Weights of a small mixture-of-experts language model, trained from scratch on English Wikipedia.
Experts: 48 experts in each of 5 layers, 224 squared ReLU neurons an expert, 2 picks a token, a sigmoid router.
Training: 802M tokens, 6122 steps.
Below are experts of layer 2 (counted from 0) of a mixture-of-experts language model. Rows are named router (the router's row for the expert), up (a neuron's input weights, with its number) and show model dimensions 64-127. Each number is 500 + 50 x the weight over its row's rms, rounded and kept within 0 to 999. Numbers have three digits each.
After each expert's rows: a language model's description of what the expert responds to; "comes after" lists some tokens at least twice as common just before its tokens as in all text. This comes from a sample of Wikipedia text that the model never trained on. Tokens count by the router's weight.

# expert 41
router:513551523527486418460485499432524566522428477532503562524504447448535518467535571477493439434473519502594477443518405497527533377454424426429526627480460500482460477446561537413431555495419513
up0:432403536573470428487452550530472541456510476589453503507567540557512530569378510450480471481569531507469583473489431514583551513427390521409522567551456489505483543511576502386461526490388530
up1:543419522583558468481543502549506529567456456548564567511532546504499496502516469514487404536519548468477513487491527526464584449513415467459389567494451446459428552614607418527491525528428432
up2:513488494473512564370523536435585538452385591499523504431459508470556512444578500541513476506399471556520488555529491443469467492479648482540472541519562457447543569499565590454487563541510560
up3:354502456522464408500544398450476486534525607499524442533444505507474451490427481530443473451571388561580437446550543488535520497603487444514499501545493447532543540463398470452450455572487496
up4:486469569467612486473579495519402478478547556582498547542506561523504523464397496467578480587481558469413465474537436478409418503540511579431472517408457581593460513530491466456539511497575499
It responds to: Digits and quantities
comes after: " |", ":", " 3", " 1", " 2", " 4"

# expert 26
router:665529522533564430460492508555570597574541555546405484523548464482504521450453437505478380424472456502515555423571585475525550494501468523520463560576535453394475511491497511520435540517521468
up0:548505552531573549548595464536519536525550602564526461467486463575427396423463486510417558501506473463500607529572457429469498569602502497511489455483574516485417465536448499533543496539498427
up1:505490599553469473553443439622504492469570548565536514577470452524427460456533555439462481519559473522462509489576471490470483500589475535575532541465528483439443415542466441501475483485476535
up2:631533495493589478472421348539544452411476385492435455494551515536498488558477476499484466475448362577541535496514568440485508546463508524544476444508584516484551554464499609497584508528428516
up3:334491459475450469497578420475397474501579490488504447479563520547478415506498493546535499497596551476493497532503536432482439523488530479534537578563490490497426548452584497497460423467544553
up4:436423522516492455479511565503490467517456605526528450484550449581426545499612470600541404479508530509474470373516552443505552496597449490486562502469530511466471516493448473599446500582475425
It responds to: Verbs and clause links
comes after: " to", " and", " he", " who", " also", " which"

# expert 27
router:482489458497500461526538548567459563451505449544492597470523491452583526520534471415487447538475417461603472398553463651530427471475487503479461513502588487466490529448494562500442519603452504
up0:481447591514559447474533468509491491482419400571497471458530516558449530558441446437497470529412521522516599537551542511535565503503576462611471465387528477439545581475486541431529532522466562
up1:490534466505451490528508566507437494494492509593412501538500523494479436467482570454561529569537485478491531430507534523622440397446470481523503549517466502441501475495526489457553587522438530
up2:504546483483510525508449537539562479490511474416495542466534544493530400424462455488603371514512485490464538552478491440498530468455455447542536467473610405481563539537505523445478497469506506
up3:640463488507515499447499561547460540652649458487492485476481476471588509554527485532513542477472676550508394552503508467527455533556460501572494558504534465507538451475503464489516474487410437
up4:463488455522494537495563487500482584540559469551483532525589457486446496585493529496551574474570446510551533529422514430531567399430461468501517496577550469508508458576520541544446553550542478
It responds to: Closing parens, group nouns
comes after: " the", " a", " The", " this", " first", "The"

# expert 33
router:559602542524530476495577534462477541537474505556533586508531534496639500488528460460521392509487497483488489474454470553587455373483457573535519498536505418409511519491537444525508540494512551
up0:491630515475473492448479562499510482486550412495540465494505470542507536443500503450500433532513565513530489470475487496576524467433561573460460509484503493558511473519510534481508475458531441
up1:411519581505407548460504423466540535475515541483643438407483452446573464467458569517541450397534581458465458478570534549496492489406526482479523498527520556439520500490432556554497441509462491
up2:423546494465433475471433545451504472530424538504622495577498569430499468451510591411439544539517550488497487429513462509507472614499430539479496547556442532466538515574570458589487464491507504
up3:488539496462465448437562467413476542523582496533489494490513552503457535494452476510621510387481536515443465570575561561474508486522448579477561530529489427399500538521604470567547494546477490
up4:449563442429487434476490434497388542545454497556518514547487575573562439526437501505458482434450458502438525473429411546483552473599538518457564478491424507450577542547624546511474592555485459
It responds to: Single capital letters
comes after: " (", ".", "-", ";", ":", " \""

# expert 5
router:567533560523522505526573605545501570559504525544424495583522517483471573378529465465534422414451517453572526496399493546472498501581422511581488466545467437464482475482542452486498443518478488
up0:459489562608453416477517483514510478432477524405511457474472562536519569522551566451478443489580464517505410542512434536527470476479466513479538455523476469537510472461403503514518543510535487
up1:453494464497641526533510443505558467460474507514478505481405476476511439444502475418512535401528411515515520477436369443523464503464456572557511521489491546588445577479535454583532531564486556
up2:515572581460445499513520522443420481555584479518483504387506470548508520557469515487464425479424478455464395549545509579522401493491454479484539427502467583486489573615482529533429396533475518
up3:464446556473481514502549532492493568446504541527441614521407521452469510414540515467459532490510543538485480549540519457513613435539417536578517443572383479556552569502508506629502501483544454
up4:459554580537571508556462566508580504474440473534445453460533441531625470555516424560439459559516522475575508531604454497523491548446478554515471427502558574514465424500536460501494456540533466
It responds to: Agent and link prepositions
comes after: "ed", " |", ";", " due", " along", "\""

# expert 11
router:565567477548575445487499541436486553452505480541478547525497474396620520484509495505431442429475506427595438536522511548533508424455459510541512552545455401435505535526480482528528542599546522
up0:465519477500441454358525538532549608485466487432538503482544527539516476537479417542394400430378457522448571558570463593500511469526542565604486469510548475432550452429429501479534529495502403
up1:529456443418467456550463475490562472484437474487599448485521570514549515544545550480403499453469569463511535516420548544468511403580501503546413496577574567537505503473547486401452433430464369
up2:462480401478519465553471536451532519476408458574464538531452488569492401525474563497516569440550562439515536522390435538508491435494397496577510438563523448588460523480471390523525522560464534
up3:454456511458513501539566511498387527522574456569512488569449519533540430470439514568522488390517544489563458610537496473534438513481425450537548501533542543536481543462429488420514481488453542
up4:443466428598525542546567451541493562505459599450452486490539446555406445455483501603475438455479409443474520500560482482495418537464496461500523535493504435485497398544429527428433593542502442
It responds to: Numbers in table cells
comes after: " |", "|", ";", ":", " on", " /"

# expert 36
router:499496509452552545521468483572490480575453393570393584495511469535501500494589522494590453434462494518576507481531383592562562447549476551526455486516521396450470536501564501567502510575472466
up0:403438482445579503481581481550551528461543467541539480417535466549498512437481595510527398474466419579492435508505503474521496484493536599533451514506475563546428513473506486477514540545510429
up1:528504466514378512511475601456411565507411513403508545503502451542473467424482456419430550506502478450423461556521418542541611490478518549554474478505494443538495463477510554434532559537422478
up2:528482352490438651534514459561343522465496490629461539606473476482456480530520534548358515508532507564474446556463506450404562561415460399494550475511488506473478443478525515441505571517507532
up3:564475518422454503469550471566459488456413501527502517511497527503530453474497537554506459511516561604542526452545521562464568445511551471472510454570533462483470441519385457492487581509517461
up4:521561574576484371546477566578555495446455439478570443471515507492457573433450537519574503465460491468479437536582494567500458598502517558411494555429447507459483475420441536492500512471446513
It responds to: Articles and ordinals
comes after: " =", " as", " is", " the", " in", " with"

# expert 9
router:563525567517488460466537496479458529468480456551419490520560497463591518403560524431454414537338565451672478485550542601538427463533437508489533534541585461475541510512615500500455556489504470
up0:419451472621449467619615430571567459513467535571458499541526480444536518473549563489565480434546490499515498463512478506427513559542498449562530533486497465426414536506578637497458471383561452
up1:539513439543547459433514448402478449455544476479453536508468473485497450412584541598476421506480497443542529480513638528489464419500458530505597520372432663415498512500549523516473516410570533
up2:440512487545511622438426503526591519514500615452569496502476512478548565442512499468474561450437439511589339537530537494493449571514568558535480482488495563510464619512537543475527567569498485
up3:498408499420494450528562474476515487521556477548449437423527499575543499532455553492578484453375588531528428501572495543536503584441331447490533527428525582479523499423519415475557525574449511
up4:526436535455562385501448506492533474496456534436468470528544455552487490478518447513484477462476524517564451433419496629542508564502470500575462431541488575477543572551480493611406598526401521
It responds to: Role and membership nouns
comes after: " |", " the", " a", "|", "-", "=="

# expert 42
router:525568530501510452553476530459474484531534439531505625558542473526552554474598578504459448440477468514516501482474426525490475337509375500462480492533510449389464491453473504508529529555471545
up0:513468470473486448573517460444366497469481578468454417474449575570526476444523444519502503422489480487484459435473545480521573474465379443395496562533513514463443436492504543416569508539457388
up1:481562393475446509475493513476432519518436578470458450400579507437502516467461431473536477439470507568580476460485478503470638458608457481531517480500643480513437472424535594447479527479551486
up2:533526596530407452515507634452591472487566458496510545527564446421550475459536554452508532458472549533557442471538432403579476500534484523439553516483536497544570514549518610468406517487405505
up3:445392471413560462431545539530543555587519511447435574400502443438550586456508479402520447508420458531485443578446543502443529517512482527475572405474519487457485492545460492538562510601474597
up4:504458428484507548475487505493543518445585541526439410552499555579451566572417438439495539501520474479601483474393547494455522541491474582442444502545460557450487543561518443490450437473483514
It responds to: Capital letters and initials
comes after: " (", " \"", " |", "-", ":", ","

# expert 18
router:470577456508624410592505529489461521569490424567551622568501500486520564543488480491477425477420464451541600512485531553588498491472460497518403512490507426443539554553599514536525566530577573
up13:554537487527475506492510463552542442528572437420511448432426468496524562548500441530504498584483434460497520488568463559521482499528470521526521437455510544430488527547538517475482499478531478
up14:463519483485576452520380504491463468495523428559496524528498459558559522506462503523581479568536467389480475487524505479456511487520490496402541627451493503454513592587530498519518485461531591
up15:566627465561497566540567551505530435552507468498541486437529490480433545479495530536451496544522478429544469559507503492517522504520496454476514504533465503575485467473504481558485544558429486
up16:520426468533470513536521448476472546494419533462559482497464499519544508488466449438552450514448484428524507476466490515505499549483516560448548456660367557490516516474469461551425545455574551
up17:526516509539483466521557456505507453498454498460410619554456507524581463520502454568560445541529470463515586508492477604565540444503576463548526514496519522473499452482499581455521605559471485
It responds to: Foreign function words
comes after: " ", " a", " c", " did", " does", " de"

# expert 29
router:451476458467523449567482493508481530515527490540480577525546486465583565536516579491420436509441462450569516458464562511530465494564486512445501534519552455423534519502590453487459507559529523
up0:505443481527521586554519452503514566515534461520473527500482502474620505537530599487453528579534525516522512524509591492543498475538472625553484481543503362389438541487522501467446436581493555
up1:382619429527431568532507526544551522494464407536585522554573501487461501493495533473544456439598495522527438508462489512584622515501447515448479488517456459561474526469454477478424498572480578
up2:382511544534530464525494581510538502515514598465585558485485472539482425545503560528445564502593514492498533479547464534512442558456531569453454502568437496518561465457528479495561518500620528
up3:482492549476518505516441488554497425517446527479484468495585432452444553497464556488489487500524518410561484541447485552472560508561446600534523519434509462425421558517490522491526496490571549
up4:528503508524568490542494515489535531519539433483540659467564465506499530470500463476439494451450595460537483555544608480550475501581522528573488524500460469478597534533508521546513510499417512
It responds to: Word-initial prefixes
comes after: " the", " a", " The", " his", " an", " its"

# expert 4
router:488516528572544418461480487468498549545455500557466596524515394485526616417527539513561436554462535422488469506537555485554497510536445456504503504597608445383450545453492496479474494531457544
up13:493563568513563499512570443448575482515574403464522509379476518535458473522456379510487500478490486447505532517551435608561500465471488492501537431428464384539473440567506569524508475544515471
up14:443503483459474484403385484483525544508496567530578514484546481460572553526542459433490500544424431443555469517416491517485482506500578434542463484456532533505505445394597412504441450526471562
up15:500452422451512460385445528477490420474504562517478492506488489466503557430448501417514550509411576392467459583447506447497586422542498444471570459590520454638538435554575511427530537545567530
up16:447551434542487525506514477476549565588554431535542545464527453567525488498509469464469498500433576440422473540466524596513542471534463502423517488560576491606540483448467457504429470505419504
up17:550467466468395440492561528472486555472454519486509521587556474514524514488549500545549532489558440500558583526505446546532500506483421492421560580573499511526470460507435448458572507535436565
It responds to: Word-initial name fragments
comes after: " ", " (", "-", " \"", " the", " a"

# expert 2
router:505518470479530497499523536511505506557538424523399619470609496497482517509607550469441482425497465428624497482534444502508503471533405487382559475542588530509547509497474454535432537516446508
up0:525539508516486506508463483448593436495473652499557514581474488374478515555562481513474549449517531524472498418507567452626455580493469593475571496501458482410539546541567490532514474612580521
up1:555464461437493488482543535511569491590408532495600497497449486561511506547538448444546565538591485464512497519547514467528505461573489485557531486494591490500383479581490436540503546462390397
up2:560425681436480471484521452550479510644544520566435461516474505467445644548559531490486493509478486484484547535495492430576509504498430502465527381562602533490426455476462512525436473532556462
up3:574553505491500529516485484477563472504504506499537451541467555517508381505524523496465495485420542456522580515519507458501512507501458581545553540427432577543476539571456472516481439513521488
up4:484591481501493528577492536541454448392499502535488478505556498507516511520500497488563431545457504446481471468563525441511595486591488516462489491500471468545445511473504435509493512583610470
It responds to: Determiners before nouns
comes after: " of", " in", ".", " to", " for", "'"